config = dict(
    activation='squared_reglu',
    moe_layers=[0, 1, 2, 3, 4, 5, 6, 7, 8, 9, 10, 11, 12, 13],
    router_score='sigmoid',
    init_std_router=0.0233,
    lr_router=0.00296,
    vocab_size=8192,
    norm_place='pre',
    init_std_qkv=0.0566,
    lr_head=0.0123,
    warmup_steps=73,
    train_tokens=398000000,
    steps=3037,
)
Below are experts of layer 4 (counted from 0) of a mixture-of-experts language model. Rows are named router (the router's row for the expert), down (a neuron's output weights, with its number) and show model dimensions 0-127. Each number is 500 + 50 x the weight over its row's rms, rounded and kept within 0 to 999. Numbers have three digits each.
Before each expert's rows: "comes before" lists some tokens at least twice as common just after its tokens as in all text. This comes from a sample of Wikipedia text that the model never trained on. Tokens count by the router's weight.

# expert 16
comes before: "|", "\n", "-", "The", "==", "="
router:503437437517564562443481436473428455582583500560467499549457535506589484458441522436568481442489587577562516537584573441494465555436565469455588566511538452463514470567516505568512488438521436460470461481477520570464531493442432537571541458487492489574412566541495510550503449473414565489572553486436533536428530441504454439453517432470430455447567422468444557546573457495547486567542
down2:466406576514478567400472507509505447441436461564520494498509527523657543447409566498502487536535520487540439513477498488531387615517513486479469505506531456457562396456533452479510568388440540478616431462461539514552649460483524447506405488468478497559529462575523502440495474492507465514563521548494599456553503511527504419578480504531549494541455491467490464459545543590501473507467
down3:521588535480489463481563558382460546424525547455550607492451522556435451428626466567586526475616514466427428474502500570547420427518449514543442521454664474499493523405526547471420473496497559466551460488480498479509527496538559494553436468488396506507527493447449427473467545516538502495486478530536476490536468423508539517485587499467497431569478459539436530500509558480520444530420
down4:466456528559566513548430530445509501492497507532440436508618535385426511478495528548485581387418487571519428472516470503495530556510571612553424514523419482513452472500478541580509430481455607413550467480553438489512557536484509469424430539486491505411476544456450505562425508464522468557477487494421407501497439492478537462472573501467598529543466549543494456596548429559490490479574

# expert 122
comes before: " ", " the", " +", " —", "ie", " −"
router:515437427518564564447471427466444454584568492542459483559460527537579471450438518446556477431502578575556533544573578438482459547425561459469586565512546439454514454565517493566520485438511428468458471460487529574463519491437435546569526471482502459573423555529470522542483464474432564491577577481436551540428543478480448441444518448481432453435570434480452554551567449481563495562550
down0:468548515482413553373534426551497473549543473419484476490448443492573502479509426463475555527437457513429474441516493509543516576544487505497490425518514444481499515490540496468510566538360548438476518467492497514445414450522492477426623430497585540488572494608501413499501409503469460519550488451440508517567536473543539508546510559469540474478628488544540359450539502511445546514400
down1:459624539488528455497493594493503527447557541544532545517537493481402560506495543451511560497533581430390475512472522506546543498542547515487502523530503517536508401526532401567466405448482497495603445415440513595556418487468466468476404444558486489479533335475450406556491505445542465538521532491485565480468509608534420465448505517499428453471498484480596514508519472465441514570492
down2:492528428452453568504481466475498574519454469520514431530501495451422483443486527564506515402572558412474518461480423493509562510454558426457470458497412630508480532463564467468546435513489468529532485481530578606608556466460547481496563559491433415550483503467554457596548459576582570529449471538504484491579565601462423533491486461442436421502498500522462574488461562467539532449571

# expert 42
comes before: " ", "==", " Total", "|", " Year", "==="
router:510440425517555563459516420515413427582566485538477525527531486508549500449456531490571498417496557561504590510541588447469485556398536483468578534493573432496537503553473508562486462472541400505444474513490486548467489496404480535546591417488491514602449571500496506581523420497429552455533545428470489557459505456506460485464530480446441409456569446456486609581534449425549473574506
down0:451520535532461526530557611519429500509465475548469638474536481486492428531509468534437523588518437456364470601511470439580522468533509537499449513439456412441496448493527423407554583451387507491511509525502486426462512556415533482504468546553579451478544577532498530438499592493544484534475430448428441499544503415411498518516455526528573493419434456475506492527492597496497532473502
down1:628479496450415476477576405481472577476478471516497494398507591466463505556648537487525484467357531527526531503515534526516427460557521533546546492508553483479540462368518506547520488503489493526461538497462494523518425474460447520432549463577508539615487500418493445502487494381513469517497489398480577523563576452530476578510494463570484469480547529488569443463493516521388550467542
down2:483493488463514505579567569550528416476465488532493460498486404481543498553465505589477563533436445512451550583588462410473538496478571558447506574496581498592487503516444496547529561483360526511505568543478495487522498494528518359473390576497543558504487442452575487616447491476519444467376413543445428495466524515553506524546498489490524456557422526559505515525493532511562448487428

# expert 59
comes before: " |", "0", ".", "–", "5", ")"
router:509420436502562544443494426498435445584583493544464479561478520511577483456450521441561469448494581567546533544571583426491443558438558470461575564501533440466519465563531485577528472442530436459455466464478519568453531504442437555580530462489496491565420568531483521560491464477422577489555562467446544548429543472505450433437526455475430443442558432479427553553571462459550491578542
down3:490440516506467458455539512467499475529524444531506585596516537580500488496494417558508416521468486491608552475520534484507548469535475459553576489462496455474537528395450491603503621425516461508518459562533525482572512551534476500553471534441482519526469524524532481495521477559557539510419587400485473463458576534612490489367495547550597504612506431523608453490509467425491379513506
down4:453427427480534391521535475511400517476585559419537422546515474557530496398513577469530475600550493506495497476518525581505470566517526443493511453510434448548427474493525525518547453512539486543600553523405537480325506485506505520593573555478574440529469520468570552531467490569479510477485473457499480500518487544429484513538487550493474465543513477374507580427452491408428560534554
down5:604512529485556500456492547423525478572546405497423508454485486477468507452539593421503535472564458549497453559491558456574521541484496500546524560527431480468612437457510378517546389509537511565480573428573555532532415540520546537469465511473533460435481582599447439540392434493526567591497494522543584512483539485458421534417492518470463543537549499444568449502536537554493518481535

# expert 106
comes before: "|", "\n", "-", " The", " He", " he"
router:511436446511563549448497411484433448576589499557481483560461537524586478468431520439564483441499560570554524540578581441491445552444555468459581559502543448449527462563521494576513508431505411474470469459477520571464515496451433537572529463487492477577418556551481525570503452466419570475561556479440520549412538471496442433455507452466434443449582426468448556545563443473530495570534
down0:508524550509472523514572520486500481562501478423584497549492514584444483505499526535462489494509493399474539536474444534447469539517468418475550558612453501562528555477534502547574397405404512452559527517416580529501430477493621408511505485542509460483454514519553544518540446511449553477583564487379555554448457494564491444489561557505590434489491582552501570390482507437532506588474
down1:561475441462522568464660416501519450499450515479495476506519495511486415353530431559428453426472464492515492570424481532468432583454427516512520446434494494466455401548561567521580485522485582490520436432447531523491564480500522466468486535517508491472472470492395584503476420489538562511500509427487527507497526525474489515415586436600435457525505482550479628547494543535572497454478
down2:593462466530576552470462435485451510435528463516518477469490487496549485442493391572507480596504464519426548494536472459555544514572466391419433512473423497541548527482504467652457421525475601480445583467434511589511481496415500535542525465517535510467506468521536492537484346470455450569566394531491467519476506596447464567506496527456559449426449543500454509529514411526494473513495

# expert 115
comes before: " |", "0", "–", ".", "5", "4"
router:513436421520562561447495426490423454586576500555473494535467540524574480464436523433564476449486584564567533533584577429491445550443567468454578563508535444457523461561528494575520481429516436468461463468483519571451533495442444544573533476488488475574418568520472502557495464469420589482564554477449539545419538478512453432454512447476448444447569421470455571552567446486530490574538
down0:546480573570541507486481556625484470567564551500485401484601572470493569402395575528474509494531506528469493504535507536478495458434539507553477595499513500402544510499477606573499436466519517503536454484572598503477573513551438579486546487526474499472485549478484533498484459543543447497490452501557481487552506530586601459456526554465490571524459567534473356362582484515500472459503
down1:447508514564561532532564516511581569581465486503487576538455413468531466382482519498481524464400395478513537486468614452579587505511419471497489495456496538467474516529442543501407497535514507556540511509484441444521412560551595435438591567461557420509402484470440437479536499433520481446466472499477529552487558549462562581516471439518528433610478460424496495523535535560479437539536
down2:540428510506500579472480466503565460556514515502462505532490470508499461475523440544558495439548499436537511520398428524522468507464610516476382499485442459470548480582656457565503493436488537552463476521443598531417487449497441375564448487455438478464557517514479438528630508511498474514496566510534460524496530463508529576536497542591537475539523398500515599585440398482528462433524

# expert 114
comes before: " |", ":", ")", "|", "E", ";"
router:544409411477564552460523473508427442579656467533459506511495501515548509458493507453521447493470574530534509512577542434451493553477554380498561575545584402445537480552542516597499458492539411478462513490487541577472508547485489564526593449508473482572464542469530468550555481514376603446538557517476537558478528437517420452447476519486427476447557414468441501536481479470502452546515
down0:402533486491581503488489414514628482479562395566469426517571572504434533436491571458525561470531467600479497483559486610478498536487442509481541464488494521505546482479544534469499483516523521551583525506423595451441434583500398581515517433461479454571482582473492455554566511469512467452534603462495534532569481524549528504433464545516425501574469518545479495492515457510408598598526
down1:591499410578526429505465504423416472517493482549667423530464512408592428570534523543584427454530505506500400485465505511438558489439468508493481500480452540474546484473507479463482561437434496515459549445490448538427563505511507576489472463437461562494489514463379505440514591459462605451529521511460498520486504489465539547573600467422443427470489427524470548509522463549452535517443
down2:538492478555491560492493432549486478515611512559515515506422502448629500460506569456546511577519428475470471550603506577483514487435384531403501433555385460550421564502404500510535499455510521529463519517520470537457417600500512435555546566529560475442544455529481568498613583535562447525588540520441507510473467503462513452480485525428501581507524492566512597488474510485518584482474

# expert 43
comes before: " ", ":", " •", " Born", " P", " S"
router:524383501537535524505564469441497488561547521580563446494522483585502530494522543469540509497442535520556618472532518377451472500475573359538537558461529446437471427508511476500568518487487472525469546462481529477456474519495498545529569441480424535645416534479420518545449448573403512524470495439524494540516487548507448516477451491416484488503602443494467562514509394392579509544452
down0:421500508523522479485619514459464610446545477590499451449534489536468452409449503495508510493500516453555588489467467463469501519535581484496510600486518465511565498519552470444509492491472493532410620472443566421478536493499520527506445479569500480442514500566538528476552467538409501547451446546554488439363491451534493473600486406505489516418551382453449483512482451506483503438667
down1:484476485570479452532479528532555590469526462506643572521465473500471477498507582506514560437422481568520415591473507529556498423601530530545607517444425397532459560503477592490520499467535473503475575527492485493580618465604424516509504430522537505495536469564534504542497505488473451474473548504435423536529404445631497383487451527569521459527465495533516540490440459477545510512510
down2:512497476514542446481436507445461459382393536501480483561471491531455590533525405574527578527531535495576498489534468453548448487463496493470458585416448501519413499497476526563411463489520517383454586506470544428415499473491479542517459464501514513540471508513458571484462442517472559556629466511549529544474468519500486406518605474616396556486432476509469439569573492553458443424505

# expert 8
comes before: " |", "|", " of", ";", ":", " ·"
router:538435478468512542463482457525458466569594508624449527522495516502642478493464557464563456480516571506494493545581554406516514559459531500479588596527524408471497453557495485557446409410478411556496460519505499553433521528473471529584531446462462513565414543594474532553528435460411615433558530465421484541457501439518473472445503499422448451468505469489445526503503494483530489592477
down3:539438447517514358489461526566442496485501562505472511534528501529484472487493423441454537539559460509402601466519498465511552383475413460528548551460479482493474428510459558440531533611419545523498501451511511506410534547523551487507562418550614555428467425564470577497481486544474530461569572422490467516458477382459547485426513551543438478455505592564525518451454509501443579501473
down4:448455482489448497520496472503532415420390507516579488448485567493497621532580509451484478531471555504395533559512505571512495514555536509551509593476539497421470485423483527456412459487567451453638522529549508477549469499526512537514485579459515461494471448508498480437573541562543530577523501520526519419556550579513591421580535490514529477448493456448463499350401513483598486481553
down5:497451459434547464521489498460469447505473491468450533506453575548484507603504500564561441518557393548594521515493522529559546483484362492512508494542505522427502475523509524421558457512459503560551434571492511532569498531523481516593528453508500521491598485574572593614429517514604459545444486414570531510519540583478550508426511487577475443600573451495524478453583527465505530402575

# expert 35
comes before: "0", "9", " |", "8", "5", "7"
router:535448380526521511438504461535423492629599510563488505568462575483547491450491479456599472460520559632511575528521515497493474529448512489490531502500551455430508476534532458592562461387522424447454505489466503525492512458379469540560558484499456500551473587485471470588470456447375593480526575483463542542383527497497456441477524438482485469472551457502486569538535493500538440548489
down4:455476479534457599491442477441453510452474478523445558471589538494544452522488617504450528527510516420456513370480545478567531550419499432517477536403502549555499521524469557502579577517534573476593519561491553475519489477497628499398448478527591474495498435576506516530496440536460619498530588579439490506549466526497484402465450512556605464544510553459476504501559519520429488500437
down5:517522469476488463515509430481390470490578530524507538417456487520581505525444474462530577487533507514487460609545491447567440603433460441550517466446492547477458495442514553525594558492527500538448624455485573531472492558518471489445490421520454608504481554548540413454467437570575491535476395554450512474556512515601427503452513547584478532471502573540510539427565427506564407463523
down6:603516353517515478495528415450488489543490402426487504509500527534554512509499565523536552570469540499421563532512477528432493510469530500526518446516582526544541497514503567476547427574442482502511474445386493490614438439553505491481464465432491425360538607499472487538568461495505597495567530466566571479582457385505483564542469442540490538535591562469488508470518493484502490581458

# expert 126
comes before: " ", "\n", " Total", " Year", " Win", " Party"
router:537483378536512524475484463504400501571542459523517565501545467528525528452435547474547517349504552598546586514516584459470509547381537485478572576454571434512512477530482480574498441485567460531452463532506473529505552458405476508532581453488489515591468598498486543520470438512455531458513554431509497529471503478499503485491484427428436406489581490448518593529583499434617458549488
down0:449466493522472461525570432496611534436398501406437478562490428549580596464511434528482535496534480412581503420520590461458519463388475487411507478583485497553501451538452480496419476442521525419518526548446462556453483463454466577463481440508494459404472472576485449464623560445567458550497510416472572545499521524472553534487526523536445548493528494503565560460532529447578533465477
down1:511524629430492459493508587470497451492499410446477471483502550561421423524432528535580584490520499609515476587451424478430536580472551502559468555505514499483502618536523518480487530545490528532524525396443492466529490403543431543537488568540512620426523449553504433433512480467378526417439533562467488515553495562510542522540503477492530435442438516501561469516523449522526440509406
down2:477499429364514429481519465529505459510554578557540560579474508508596500484494463576514476396572494551539607504456395457456544473563381517439439495448561441519414465568520422492610513476484470514518546456499538428475475489420521567510553557501440478483474397558532529509388534459512561493486487508456593491557495536481533541488455536516542544554507526482546478445399452477543483522534

# expert 56
comes before: "-", "|", "\n", "==", "The", "="
router:513441427520554563430507436474441450571576500565474490556472533522591483457438538435555481447501578563557531537580594437476455551439551460454574559511551446453527461557519494577502483440513444466463475464480510562463516497445438535567561463495484489566418549541503519556493439460420572485573550473437540549430536463495446444455507427473437445444581429475436581549569460469543488579537
down1:444494440497440443443572555474525519491509450537425512525560483491522507432535472604507521503489456506502486432517530452390433516540511512484530465500596559411352506533425473476429582518541516395480522410446548584481445554499441602510472570592461544500394517480513431475485429478463525528431521517519548525503485470507392531541490485443479569484484511450537592426530547450605517516506
down2:561581452494564474481456472519575418535409575511575466438569483477443400492524503549519481483450540550526377529481441466563521517462520505428467511493574474524571537423557624534459477532525588581446508490444559529482508502487508464393473447502475533423532399469537526471507547472433453420530582488535512550529542471560576527483455481511410507517503390511445531446515507537556518578414
down3:392503502501506546442478503426437533582560421503491382420480514548471477506457439568489500518511492473502471572597512481560494485444498564464504452509468567520516419558528519463496548509495535400466545570499506490506572509350503420473587549480394509452439475463432492532496515447488558529509508482483499368474506511550540558434536644574434450466466441610494526499541527504473547501474